Experts of a small language model: 2 picks a token, a variant of Muon for the experts.
Below are experts of layer 11 (counted from 0) of a mixture-of-experts language model. Rows are named router (the router's row for the expert), gate (a neuron's input weights, with its number), up (a neuron's input weights, with its number), down (a neuron's output weights, with its number) and show model dimensions 0-191. Each number is 128 + 32 x the weight over its row's rms, rounded and kept within 0 to 255. Numbers have three digits each.
After each expert's rows: "raises" lists some tokens whose logits its average output raises strongly, later layers aside. This comes from a sample of Wikipedia text that the model never trained on.

# expert 53
router:137154117109134125165172128078040147060135120146169092128143133130118118088130082155158170155144124134181131165194161072114115098102092103118134096127165112069129100131126181069114094157121115116110205163136142141114091097129152191093143101149144094156139111109135125138120144110178083065084105099068122132145195080136151090144123132104100131153123173154138104118074071223143181162151225094123093111162146108166067172153098139122092134104135127117146090063131112082084097082122098144084116122144089146111147172136123164128131097144147183154147090135151104129125104112124071118
gate0:133096114136096139114128107087128111084132137137097193131194093157104099152158122151116117152119100119130106166190141120123154147108154120108108103106163153107097133134101134171152144125122161104127089142128118143121139101085122175151075166140160127136135136136159156144074072076128111061135172091132176121065138121164093137110181109132108114112166121176176113118113103140122136100116105134173155108165080135124119171125090191124167055155082126095136191141172137101091138105150127112134153094139147094100119113125138146123143105184103123147065125138112164158113079178134113145
up0:159210160120140152087155072132118147087117163144122098135182104092201149124115115097076152116109134145124117167148175125149090094100069196124192102111134116156124147120194126147140120107136156125116120075143124137120100135132120140150131167161148180154162182156128100175134074132150117070117142151178174099111173121120111134160143103105084144182113139109119072074142130052094090112137160130119169190136133171177091088090097188175145167140149138150091105111129161168147132090127113136128137202106134133080123167103086164121126118117148141131149114103149149126085090048146113170
down0:131135077056133181111136175146189098097075093075173067089154174131093169113117070122097176092120140163185139134198071120137120113106146146125125131134104096083109127213125111118156155123098160138181190127149172141143118116157133177044096133160097085212162140137146109119093110131156094146154142103072106134108121106157127148148153145162103125108106150121144079142087114198140153128145083101155127121161145073117117153136101134125119128131129105144059113155142120068123165110139147137128068116076123138184086145115161156109155169111133130138118135123127112142077126118153168099
raises: " for", "\n\n", ".", "\n", ",", " of"

# expert 31
router:135117094144173150112122128121185093131131154122157131101095118114150124103096178136129139097101107080101136055153166121085073124118135104155107099129095167111093156070123077135169095068148113118132152089147112142083171149121145124082141134108068144118133169098090140080060124127161128153114120159139193106108136160171171092144106097151192118056127059053137110111164182113128130159141102083158106142139095120142132085117117139106123182087177070126179107113088076131127171121110096101098100133124108123171133181167118178132065111117126109104152117143080128128151132088108129168
gate0:124115136104129121081131119194183118102153103105133117131123151147131159130077083201134136182143162131137106207145099135152125134215100132203123116084103092109148104119130145085191136101154134125134066142103116164142133095141103137156149089137144120106193154121085062185082121096127151098107169127149126119148108115080146135066128145109146110150161129103178140104113159141157126208115103147108093166155149192148083102148106095148088139135118129064147158110092185099152179109128130153097166102130104145102103152127035142163118144103152143110177091114184143196108209097134107142
up0:145057121163168125137132133134106069173089150182139135155120072144120128123140126110121139131125165180102157136192177072175149098113150146137147122142082112158101083101142166140156091109146117066150113137115079166120148156083070145133185144107206148173129084127145121165134137077071140114105063124122188136120142171133119149100126077120151138146173104057156165120132127142122150158133134102138092107112155190129128102138144182154137105104155141123110150141092120159127155069140140081125100115126112162085085115084106069143074126195156107121143121066147108086137113099077128085
down0:184104104093173106167141147144106152140147157134142162147101078128093193133178157135112125132167153148112174123114114129132141168133184192199191101122114155104150067075104149081125122079131107085096116122144116140091178134107125175161141163176171091119074124166101155143156132163144148096111096170134123184047179169107081163130137080181130118142121128021138107134122188153152100130106141131135128122113153122136162124163085138127086193136079140127080099131078102142156127110138198135092068163146130094116157130064138106089099164117100130104107127105126181112132114145175130138
raises: " first", " best", " step", " half", " grand", " time"

# expert 17
router:149178100101130151109132135091102146170106161112116138171121188097075154143111087088115106094192083137113160163101092134155101176058143131094132115125082131115138127115130097134096124141142111174152122148127104168081096144185195092123167142119104172153084109140138080099133108118168144108127090086145123084125135165151083132114109146136104192151101138105187134087126117073199132105122136124141088130125182091082188091158108167110147124079166107107122184135123084087123106175170099158138136180105117133107105116116133154155094157110157161155121149180115195141114167117171132122
gate0:137068128122166121134115130126117127062169158111083107202124157134122174161158079151136156130133077140208163163122131081142061176049095143124187092144112096142108155137142145093111124167167156083172164100134155122084113082158146107113147189101123142158081134151116095145111128172176152159112153066118157109159174120082037151137092128143132133080195142066089103094151077148109145156146149070130178109110113089135106131101058085135153153134203067125177091170071153126180154151146137145113125148104156128145174130161118139142116122086137114078178175087126160166105101135143139127
up0:084123161162163142098185165138130139181079158082112140082042156097125124146087099151132154137128142136126090110170172136137095161182111116105200180105134111126114130076152118128100135078088150123136082145175083097159126105161110130103110105053101122106133186064091149158088139200125108099142089120026118111100078144141135180138082096100148092125099098109132124118121108096151137109138144157121114159043165189153159114101152146154142133071103136154112164007103125087170141125121119088171128121096138087088092102135123075111154145184136066183093133187151112120145186130135137135
down0:129143196161149135157118204107106140143095168179169123162062218170127133138138109155153171117153166179130120160134140131150157154184184075090130088125116166150223084132123096154129179061117162117198137158084146059113149094125146195121069096102183179145181112103112070111055128142073089120159126120136140105143095149119140181127101133160137140132146173082129121146168133110129135128101152150116136119085151164125092099137123148147125111089070148167164146140113138157157132094074107136061104121131164111123070111089141175134149117166145142129106148138186158147174124102153114081
raises: "-", "|", " ", "A", "N", "M"

# expert 62
router:115125134136132114094092106066077163208088138143061131158094128132119108140125142133154115150167117089067142154115105155125110155118082103162123159092159149153128060109154132134140089130177101143087139068120128080107152143177174095152163113093114145150128110121154133083167101090171051118060116145178142102139132120220152151192127191120138172120179040133154097144122152114101109073134105119152120162112132146125133149100146187161177160100103167138105137168131111124197117111176083066153110078162126108121174094129140144115162162113128164098099184121160161185110149165174076169
gate0:137131069133080130137132143171142163139134178126156151117056194070122081113089077141158103175130149047149085083110170081147144147161151165138115100158146168157076145116129130140143099142167124112152132095117149153112129111131159127098110121111158171111088124114161137127075085109172160099114113070090106103134138085134200096113131091078134136118155069149159134162183166082125080130202092101108065169134125181141177182181123174147163152128088130158133163133144115098192100115098130122148123107164132102135104110172131103131131200178186137142107142136153080051075085121150134079
up0:149122161175070095132098136106151109127099137139160143117106159183182092121121132120171106138176091137045127096148128179143182090104128139187095118201093139099188106058075108103115099102132140164107117146155067127108073156149118130145132128143160089129101086123129115105107111078189110155112092075104160156137073160126125129163145122196076140111150234115096104165111080149135188100124087151149097124139177105166083147153120114140137118157109168146106150173112108096097133186152135040153153165095112121163129084160170090134157132154099116107136135123086115089187137055161167141
down0:141138111123135134109143128171128104131136138123120148109102095162194174122133071117106147136098171090137138198135169110119140065073147152136121120165181155142145106130218095123088144112104086211122162148183141076054144158158147145101103143134135111123141091150088137106141169162096119144181109116121140103103186066122200121164127136131143092146120171047153121118110117120168150125179092097132101172104119111143093123117207117091136146103141155119163178094171123076194153174128136110151087129163150116110129126118081151161134156093131112097174143198071071139155148120159108116
raises: " the", " a", " an", " one", " its", " it"

# expert 45
router:170105127137112091128147171135113153126115109167112102134136057108142105180086106144136188170102136150104128103054168141099136171155100163109080164128153146135184122141135134160173138172157118145108083147089124104125121107142157104144114060144166108170131090134093080133095205115075151160136091109179157153065163095140156137120136094156117094105152192156152128166101203162157100079187145105110133150158100157114166149115103111130097123147189157109074158098157182113083149104081133100177143123146171149113141090187146061128057126152090100096114108133100102127125138135125104166
gate0:112138133146145069119143116141119126110096120173135132117150118136133116115153112078167147111039196120102150141132185120112093121188186131122191151133114153146126102120145111123106127158167126091140048120071169146105113119173160112125093113066167118123152162109126090134108151114068130149176133117136104143118121138142088180164119097111138129138165131153160199158122205093100134152162156075105060149112101208152154161158085120140194149145191149144111103065131094121116116125105078129112064143147069081229159121137103207150141132048164074141120151155098182123090092158138134170
up0:077106203106182132152228088173096151127083142099122160073106099159122132151121134155129136138130129161111184131120162120149144147169173090183152106139184147115189101145168125130168143068134128189079105106138156116155112139149141118130111109121123131099117098103129113125200127153193171070127125123073114114173103095166105094098110166090120207144153093155102204106132101140120094101091129155135120168150164151092108102115141139156095093150157163118172103153120111095149122167063169098114148120183136012123132133127146150163161093172145104174125112125148107108131044155130135121
down0:076065101126136119120110148123120056126136144116111123139071148157107098163155126058134100112152092130116134126113059117143194082138217091118146095102158182125064113171055139122070169103106133164161150101089130128142165121169157137099123134174124138090086148086094171135113090125111164101148167110110126125123144111116136118201084164184113097138121116071107144160082145118148121088105118112110186085069145125080082123122110124146096130093127129142159169152127092146085123112131162167099190130068101103090104147151086192112147134134143118102180141176156097092165141133199140129
raises: "7", "6", "4", "5", "8", "3"

# expert 7
router:106142154119088074118133079157118031077121158144208133101132116093125120082159056153154091103079178151134139138114097119131145074084126120141121159129167159125153119142196140084079099129121128147137148177097134145145174117131058151155094092176156184105161102185098139152085187108159104158114138121093112150140150094188138161157106114167124133143032112131135133120090125149113157126108109171103104128111113166114111158172133188115146190126103121161146174125120124112121095125093158138094112142170171179145182121161136139152156155169173138116166075144101159115116114140066114118
gate0:126167185095163155129098194101136153118135153153192157132159136088086105178088126087151186168108129105134140105166084131143087147122170134147157163203129110039131111117219156149146132114090037091129155069105098111152137202106082134080118137170063186106153182106181104113078146108101175138135138120156091124197141162101095092217131183190112080101159148130152123087147146123116112122165170077128116107095084158083091080177093121138166127137127124109108092086120079136146153105138130121082120134136161148108099144128153178159141174164153098171096144119156108072127137089134108102
up0:194154132107174067115135067110113124117148118104134110148117167129131141089077128152130139121084156109147119175129081112157151122128128156152158174119100158131099160158194159124110135138134177169140109100180094116197065172084122171200145152120146137098085136065149096114118089126133121157198070137138134159177138062145215148122120116120115088100068141183104096111112122078129122139131147148133132156101168118117105131207138114079104150119148089082105123121149184130073116114106209116099100164188161099145119124112093148182126120128065086171120164075148070099163120131159109112
down0:152146103127162083167153177136127223139146154102141049069095087086130127089063129154116127123111193104126101142140081116173138122064136078128149178198172159073127092107139166121091125103146106127162155118159116078050093115135108146146108107114136142127131128114141192158105047143175153118181116178106096152163165097131098119184076139151085141142095147171103146148100142108135135105141089152098137151104167080132070158143124103121089099071102140163102167206180175157115054104121172078113145091138105102128154121171114131099159170143176144134143108148102132142144157138126178143
raises: " they", " with", " produced", " she", " together", ","

# expert 15
router:153138155140120073171121125162168170088099130146188129149117191118120165136097111164144140126123120099151140081150082164100084147146116125175147130137074098146141124163106139124131181125153093126093153105132090146113085104141110143195067140127166092077144169097113110181144108115060097131153107153078135140197210168099213056078151107108148130147139154150122140184161153172073136178106150161073121077191073160140089053104108169128150134114115191127099129140136131123178204140117105172150134180087164114130127141105192144109064094157154090187120080129154074170154114132161102156
gate0:092145116091108122068101126076151088108178150182126123169180180144151105131092111092112109146139115081123105146133125177199124109053134113192159140171171085087128177160158106117138067139131161091149165124164121109091111112103114133135132112161152080136144094207153072124124084103093064172155132125129051135168175075120155124162105118163080155116124109126142122122107166098155091182153109124131122168171090150102167106133148116127114189146151099075088047140074155127174141148154084156095131211117170143118108121154157133084097079150108147135067096115132165131167144176150109140
up0:056108155142124118175131121163165031157115073067125154163154115159064127128185129150128159120155145165135154131171101177146163137178138169128088112113170153151152097101157104113095083136165161111171083117172114180090089101181071120153132163136134119162140173102144147123108145161108101180158148149138124108144157133089188078066120096168166187143163136174058147109114153106124094118118112110108134133096145147094088081132123113131169192164131167090097109126094102184142150028168131050107173120134152147146115124111156108181160126167146206103119081169169110121098125126127157157
down0:158125178121177137103176096141104150148148174120133095176097149144125202169161114159133159177149090136140161126173170153138139076154140110124126089182124117182169091146122121163119137154057074074163107129119105084162098182147153150123136180154168107137133140123101176129116076164124125106107106117140154187125143078154145104143137111131102151148133158131137069111148104108142086157122182124088128121104124098101097218165132123107174110101115126157088155117107148109105168146113177128147119070101123152182165060187164092146108150100099155127171102106134160123195126177126161129
raises: " St", " Ed", ","

# expert 42
router:128136102156191140151139112175127075098109133141150142113127166105140180114124156124084118111084113135142157135125141148123094141101139175118149080124091139164071149171118106097174061099134117124102111153117103135043128086151068098089157101112121057118113172136132140173114131163195108137152150168145182167111122163110207176093097152136187109087131120129159103115100143135053037154136088148138104119177078107141123112117160176067097128115136116135090189110121124145071175106130065176103105135114126112138117137122163102152141158137148153129115107103082146087083143151167057191
gate0:152109125142185116093150173176161140095084046107156130145103121158131155151134136128137146128103102075106142115216159092135091180146132109130099104121117163154156131125100063107143133110094085093102113127117143115044178087142166123025117125124130107132122093096135146148174105151124095141120187107145165144079155127161143120136125199152092157095157163062159121082109152143106110096123141108137146157175129153133070167122129134186118129165138126143149153121101136061083170133102139130078114121054132114065103164169112091072158145138105140167138109155113110171077129143167162214
up0:110129051145117149136154098162175076141146160138186123139146128097050160092115099130094113151109104083144139070170145181051160121188108073195201110105054054140126167179109126083062157135104136089129121105118167143110113135154140131188179097115108132149160159125092180154148130115166172060125192135101124148114120181104180131135176129091147109148151141150114087118097130144116135108089142104128123092136126118068148093165113184130149162162213151188094083181093079134122100153057123102136127144113110128124114160148096066109130083131111145112103157117125136118127132095156089109
down0:166110078148070158094145135128179112151114115203099149103153091131144050100147156103108168176094094101060142153077215112127078112084175195128105082100071090065140181148163165128151106097172121121165143136159118125101161073035168132122100112153119153182110102159164084124138073087134207131151093112095110069094107120108102099139105072057170143117146171163128109163135141156113137134123096146146121114160158076151109098125125158147108140152122131171141181149104081138073156136148166154143171139121124150115147134181115114121101166160099132146142143084079189081122078161123174202
raises: ",", " she", " ,", " he"

# expert 56
router:166074152188109182124172153109132161116138201183123139092155166113054115079103129134193112080129123142123142102162187088115108157139102087127088186135068094143100060124118127137107100129131111113122071104145132073061105130114107136122100123140159145110147113128181110093115098149153135064141153121135147121161100129155134103090114140115058138169140078151161075077154092158094161102097141089094165090144116129124203161133137129158132102125158111145157161121071142151148151124096121140096139127111123169102096115110129100175156118135084133100169115118179124130144131138086051115
gate0:060084156100115142092137095164158117106138185185076157121132154097152109116135158105114137087132100130034085131158199118165146108090095120160137112063120112151069139141136084098186120180149090098139153109155084113100120141084156126112132130077101163127114134108126087091078076125073109151114136176088183196134160090150151119117056181116107105077084107150140158129168145060099126119153124082182149122115165107121119104128123089109130183123120104113137114158135070094151096150168170063138163133110191147123108102101074165080152154169125160097161119125120132121074150146125160091
up0:124087123141155111115114175147102142202149128128101109128148091053140123111167074131122153100140083096150110136098136107090125170102132156171109104138138105117097152112146107135156150138149155130102124074108153166151100108077125213095149140114081129146168157135112119154132083142152149076187074105150017136149110143121081087166058092130081105146137088083156118124129135136169152098096119096157152115143069163141148105114070129144100097156098119157095149167185159130152143127125120121111115120154102174157121174140073131109121146157148171114123134158195131095121123135073180118
down0:140125120093127157116201124113107143104095139111074049130164066126102134146121180195121186099177082137135151099089144117067174179134108202119106155127114148146186139129103145106193115122108161133062121119138167193151147129172075131182141174105177130160095170127080207069097136096101114144105125132149108083056089175133171092097152084100111081120155122213169097200108079124149078120071121156179173109077176119129126084110122172131137124105153073100156102145141143192164162103120159120119114151143074123157098140065159127118148152141089171162110134129149119222139108172113149089
raises: " set", " co", ",", " support", " work"

# expert 19
router:152204150201217109152142114141141179169134156105106090108092127135145111108151142125171130084086093130158101134156146112147160094136176121135116169067080142097133107129145101132120143175127080107120134107115110154097110148152134168140171160065102110166106150138141102169091079149170139125115136147089175136154097131118133133120172126112179090129083134087123138112123154148159133124147144172155186124155164144112169160137149140104167154169149195083172160105137124099138094164144151141084134123106103146138171153104173124123136108166146107144048120138100224187114171086072103165
gate0:120177174136154195147146116073175130155126151180116165079143136125132159134123151164091096074074112120152151086148146070119119154136099105130132117127063141080134116173121141107134119121147123145132132130137161170123111118075107105106147106114112095152109121103133148120112080161150160103096124088143125123162096146136119156067075090097150147129090105152192125067114153135101150128161142121082106070135130148100142107150075158169125127132124101140107168176126081072143100105123146157140142179142124062128113141160103165113154180102111100075170095164132156120148064110135135089
up0:146156112118164082098103163184162133125147160115178108142140108160113166117118102110153091093159137142129114154157194104125144178096102143145125093140098144070137165096110124168141118177129086193116167150058083171114088113179105133171107179155101123117154134085124114144133124102124055171092122164147100183139108117120142138118137121127103100160100128100132129142111107121157093096154148124123080176125118131199137094115149143131097075149137046127094120181157123092169106172146139107085112114076148175113166175141077114105134033148153183170130156104127096115096134130092157097
down0:141122152165136094139204093092116134126115110142094129105085154100148095049171157135144183168100108178087122166093142156118160083173136081114118160149114142122129113161099145117069104138129106084115125054151117136094135132195172111105126143065128132173150092180130168085130194097066135167117142133125172101069105106105124123182163120082125084102104107126119089126118076142112121131165087164173121085103112177121149078136102097137178182061174169150108104088168128171127107174145129122106089086131129174099189091166166087103085096162159087131149183042095099123163124145099146091
raises: "16", "21", "17", "1", "14", "24"

# expert 28
router:095092077097102177160111112151084161150146136179152091087105107152105129106119207147093130188137037154133133095063123088121125113053126163097134131085179097122103043133114132127161176135158120143139132148146164185132094133146144157153084086165193133154135088147117169148133122169161173138160130130121136143117158039121143115106153176139159113136187134137110092115126149176158223074119139191129110111153135066158111115096129051107161160179135064168109067130111136128093127142144128118160137065103175077074146102117065101123142133107096187101129131133097141117101121104125162141
gate0:129154159122117164121147171102083052105124127101097171158137137153072114161147133123097152118083157086172126115188124136164160102183108135130162114157113089121095186113092100135092148117170134156156158109173123154098152112117125122076120019147111153118099143121071166111121171071150190123123163132094109185131151106108081124172106190139124134127070190147140101142135155140177128150140126126134089128110140084102170079121141124210142101106121086078097108116093144118189144130134106137100047165130193099123125130125179063138133143093104095136108105144123164128127136118140090148
up0:136097138127110087134146088180064156146138155123080055110145108075097118122018114142128163121123145142150128114120125164159073138152130119158159176136188158079099099066125110139193136144137175104124131164155153170125096108150096100118152128132167099103127105106156153125134193123130095106106135125087128172108121140131183135161063119132076135171150075124092180085166088077138158161156099117169103135079115113106122126116203112114193122149174111170121139125129139123116091186143142119076080112156142119102148096092106131114129113122147137169121100121110071150156112128086165149
down0:157132122083136093098157116124149164147126113135147139123104143048082183104126175148159154147136149194120150152155106141109152146149119116130122144168138110104127122085135119131057140183176120111125051116131150197129080140156129145129165054132179091133123086111068139178159157131102093067169171157099112123089107112129152135164139153125076134170106091137128073129106168136103152159166169115084094133121138123078127154153158114134084121135110108186087077042143147137139130114166102076091079151077096091130109150156097051175165138124144069164075084158068083127159085156188233152
raises: ";", "\n", "\n\n", ".", " (", ".\n\n"

# expert 48
router:126147152105120119106175121100129160074127147143084119147098075077166102121170113084090120163113119108141111090071127147120146119185136109134102170087199107123107048166135126143111158087133163132100117121099125120145127147119096182138096109125119104128114143160169171187135097131127151138130169153139158160140040099142169125095139166128132163186115148107228090106138108157125173110100158161107066163095089131182130208137170156157119076142100139144089193121188092173138144139119125174168060131081113109105172089181128188132076154114129143124125084103149165131116091138095090104
gate0:092185134162120133115114127095079096117115142137134156154111143122163116117210167140082133124103093129165167106216103092137103089160113139072115122128163151109104119158109122183149134089155102065141163130083120146127108196165141089139081132111207156141172129157119134073120113126116131091156141123177145151138147102094167177132065120093173140128130174123161167148117152129116134153156156058163157149084097071139195165120145125148171089125146108075126168081135186163144125072102098094081138136189137097045148129163082160098177120173133079136077134146128161108117120210142160123
up0:157128163149180097152115242147087104144095131196182135148163082100145158116094107136148154126114162141147146173113128144142115142124149083161159164140089092127141120194124085183114156120062129164162173124121163156136207106184134144121134121178160127091029148146128185165153096134157144109145150154189146127163131152096108109110102143072176048159100110115190144183138157129102125086048138177079116131124121138128080144152147075130165124169106079103077140139101102065098116126082195120089150144137140159109185110190129166129117132118135171164136161134136170123125091125088147108
down0:166100181178102168141126189132186086114125117097132200117149146115121065067203149094090134141099136153102066147136179150096182097169120113105134131095164109120114130137176192138123095214146150095127139127128074120154052106133165153077140110134153164169107103139151208128122141113113091067067139116120107225128099150143097113121154117114157152190148146141150078146142121143148149121130088138130154126123112102122106151175096163102128082118094148164152209091127150098131114082132157124112142070135144130066155134141094157166127123146194140150143106132094141094122147132135133133
raises: " in", " there", " on", " to", " at", " c"

# expert 47
router:190116145108117134113167133112145099122104102131081115174128160113087108136116186123130072099120098191137120131164182114118125155146164218157117099142161165148143163081107114135097115151132119112122127152138116145103109187070050098135164074129116128124114178100056080132131151127132175120112165137073182097116162097135123130116153105175141110151112130130119136107155170137108113141092131131063106147156159126147087128096060115108078119098131161137120084145101074151101081156137154127073089137104164186146134129089192146136153126152073106108083168038117165106089162095051112141
gate0:109111130148067073154117161107114095117129135118069112114120205170113051055134141193109092160149087162083132115135110130127163142146112087149136161139167093094131161110103121111126124107116120115121146044111159181184112120137186151104120078128068167165175174118120117152106126097088161156183179130096162137118138133155159211132082134092176142123151132146127125120094118087165108127122148089160118113098089138148136098085155102151136168126151139141105122184148108189110081125151097141075110160160099142126165104075083099159123146115174081103123071053092134117129131165160084098
up0:116139133154148088107155128158217073135119092092126066085151107117161098117148144171148157140152161086073092093114127120196112109136120118134150164141049116141069119194147179126136092151091112166046101157214149078154174130123114134212200143176145110069207097141198138148169160049127099091080093114163178087112119151173146169140158145090085139124143137080155126136161138188041140158121154141124145109106143105226097156103161140103093122102153136128129168159121153121124110159139072100109086110147128035171111154144132201122138118109154084140139084138114139134155112153097137134
down0:116154102189165156131140117137071141145131134099162154130144099121094139077063140134127121122148165092121141190139109122139134125144055100112134096036149161102097132107066109088143168133199130120135142202064109171114165099132136115162143099154157152118076114113083104094103178111153166125134127200133106131051179099120160159111098147158144084148132096137083144090089156182164143081140184098131135178146080127132167102083104060093163050119170155160181136107170096119121160085082118115109163118127142145162161166141065121179090123142108115105110131061098097124130094155111095139
raises: " |\n", " |\n\n", " what", " this", " the"

# expert 13
router:127144156046141111114142117176075143164113186118067180131173109112171113053121163128150127092178194139123088140124138125115178073175133094133151110167124139133115081129157092110125083113109145159127121163134072134170139133125181079085151159139174074101172111149111174164169142149151191114169172144123076144131153236150070122142090136115135131082092126122156109141167112068089175098125100079108128122082125164111112147130099175100168099125160181143144100134159151120117150092128102097147154156109174154157191097122154114130068072094096096110130122102132129102116173113172179121
gate0:109128164142091068109174146141154142125081134114122101147180150098146105063063088146146105142123152095128163077143215128146141175190137144111061067098140111044100089148193139100158133145152134180170125131107110144089096136117169110141164078118138133191118139099112092139114175112153121141149196096167175073123123107116148079145175122124159139115187123123061058095185148121118132151126151091093158098119136126165137120131093202129169126050095126151121124103129182186100137115108096136160121136063140092140127133029070123114071145200091114071168125088122132150067064165139122130
up0:158092148042163150120140104163111094153095074176111159135100139137169173181123162106104111141134133130195119077102149150162115116145112102145142132092071072115139117146097192110135176088053138119189115129111114140064122082141106060139139141139212172095112080121101175132153084121073138112078149098112149180219149097151140155093128122130109139093086105146162148169124098111125118099111142158116124106099117150128144112132119166181120164134111118166093091091097168155069077088161146137173159104159149184179172075115206125115153118123169107148108120177084124182120129125129140107
down0:075106114132127164130185161109121133149082131087100189120126106069126053105101084184107063091093112146143104034149062175173147109144098148163113137178150056129117081113059159149189111088097034178088081095105150154107173145122116069090081152066136127119153089163112158168134076116146119159128143145105093150080164116147109154111106121154146027103111099165121070126103126120167150112127105153120151115132095143123139107121148183132131146108140116174134113128147143124086112177082191095130111150127144107087047141191161089154119164076109141080122150135150108188159100101141051152
raises: "iment", "ron", "itor"

# expert 22
router:111145112135165145143097092114111190083151109122138141099096163106131097135132060099151181127122124131127149141115120122154139108124124117179133163140127122134120065116092123136119154162177117126126098096148067085121104133237133137129059107124082148171146096078150115100152155126159150137101157078149166087126116150105104189152184163132129165070141164119110126101203204133163124182127169129179160131136182133129171096107102152109103136151147068096136091134111190098117079092144123076172116103164100175112154157141091111153126110153123077156187143089111177076169154123128122144
gate0:117181085118149155153158138148071151082131086138155138118094157084052121087141127168121094105096112129118071179208091106116155088143101196135158173135092162126132153099157105135118049115106103072141103121090068163114142141138127088104128139136159107119136193100145139173172184124107143122130111093173185140163142150170134134149123161127161146105147123103080096148122141118151176194129166104096081120100156083169163136142119132138084144156162126183149136188103168143106118087146185081114133169111161107189045176147161123109160116183127128142145123117159125108066134123095164117
up0:142142148154069134134186135133136152139136124101166146071155163074101097218107152114148143118096114109129126107121145109086099093209143146095111117110117163147125136139128102155121110142126160169118117072153098116179161126106180181178156114127137125116077117135084072129138173119160153131071126133100102184159098189146100134156104110114117117135108139176148144103113112054105101180088145122147133113130128145212145136168132140163101101112140105147162119140110123122088171079164130113088079209063172053178138135086134156187116169132198105110141144117119116130102087115120139142
down0:139089095093138120133090185120148105116084138153155087157132115134164125058088102118108100142121136162132119134131101101157125114174083158131087120121143175108162124080140112094142086119113154087122091144056085130125145090124123078111064112182160091145133122161095145137099084134098081109137121115171093149125142087125104143178128101116084107144160127146173109116129108154115082120081173111065143161117090114104102146113126114125110186151094132099110188162075057103145122141133155128113179070143129088163140054164143135092083087193073109169139081152130160123125149134151092154
raises: "58", "56", "59", " ", ")\n\n", "8"

# expert 58
router:108116116125102148120085114113179156133137127117118097142113143093058163127073092123128153170146111123208117154154141144118117061116154134128105109164118112109142081111172106185099099137101110113108129130067125140172184149124097125120154109107127165146075091119177087188140149130143142096212147184111085131140081151107146151089183105093054117196100084160086129113138153138155125117164155142159146110127139144131196123099156190102116206162131155077112089125150105179117104067116176103099126116119097123138090122147065093170154086091140119107168096106119106165079166076155111177
gate0:144158102061126128120124147104116076151140143114110166096119110138151146191120225133057108112097091112127121109071153156148113126138167178148112099119126132138099105183139120127155069134176154165154112089109121124109181108118109176120080110218143162099191151136095132095085107123103078131121136132175178149127147129111089150186091154147102109119137137175144139217053181136082128129080094179159101244105129175144086081096136116114104112108149151123105135139127109124155107140171100099128132140172022133145124165165126122083130088162057112112154141110150157128116113108101167144
up0:199135165131171108153122070147112112135120073096100161159114110099137171071115155162107145136115113134152101122114111148109144123098108122110119151194097083122051148122076061091066074165119163143190115142161138125114118184140099071124093143195161120096146111159171134082173110110097162094142150139122142127100083159171179155141184067108160135090053134096126146105107170105135118087126170082156151157087165128047142138106077186144142163127104148096097147172102181151107102179123151130156144091128158152205148089071084108096136150151165145128181104142088176132135134127131141135
down0:114055092121155101122142171168195117149147140164150200156147121165108144115193107085141065056197099140135132148092159114057130109138119140117116140170139087158122132116164103118075080139185105092117137089130165087095072106120104106113164157174089126075112124201121178136181120163091169114103115106136147124127141093117191118129135128189147133143113138128123056123074141124115156139133084093131086157075122121117129136156108171103110141141141078139048108137116102166102088141102151069104112112106109139092140094147097118056127126118064124212109149209171157117054101128176088087
raises: "O", "G", "K", "W", "N", "T"

# expert 34
router:148057089177171136127162119138072150154079125118121184184103146097141066164139167157137136166092158139118172146161145103093129115123099099148137113186162140125169151148133222191076113103135140110126098141128075070127156163096115193131108090122158153167117131143146186143138148111078138121163174090165112168096102091083155061204165106135158162116073128116130128118179177107104168130131112100134138183082119130159099157136134139151176143118123171138100162134171152120136192141093133107084153148060141128086147133170190174151165129132125116183132122165087149134113120141081109181
gate0:136115125113132106053138114114152175167127175168123117099116172174108138154124100183084121101096109200165163166098141107157103090134141140183132181129157095152141170113137194138124103129132065141158180076125116168114150141092137166119120122135140093126130132135112156120128178113142176197134118107151153074136096102105125111143081117153087149149136173171102117134070156094153135167163094121096089181115198106121148160154163159109111143190128106131092156118117099128102139113113161093096115151097120182101175170163159091094107094093165118116159137116134188164115115133143172114
up0:108065126132163123159132134079156122171084192094088085128135163095128083066103120106120096115080121115129126132130117129185159112106078122163111111174161113099119106090123166121172126091081103136105103130104107112195135120169114142143109174147108139171170144140083092129141128176141101158165169134138137150088160120113095153150111090149147172123154124122064128134151161111148156136154179125149193140128091162117076076122116145103141190035104101088112122179147132121140103152073207126071089160111132094208169104092080148123110127127096139138143102169122118074101111120132220099
down0:069116110095122072098137186131172139118078118140146086146114129140123133166200118143143135115205133147139114174145102136157125164115128129103171056132161121119124051134165069115130133095171133067150206175049183150118149100050115154140121099160141083186147156137135137112095123128114098133130139092111115111173093158164067188140127076135097093146126153203157121090099127129106095133069117182145128121153137121180112137128119096083086103149115145181137073167117172083128082124128110159146052101136078178065126134128076099128091108165129124135131138142091183112132086081115111114
raises: ".", " in", " on", " to", " and", ".\n\n"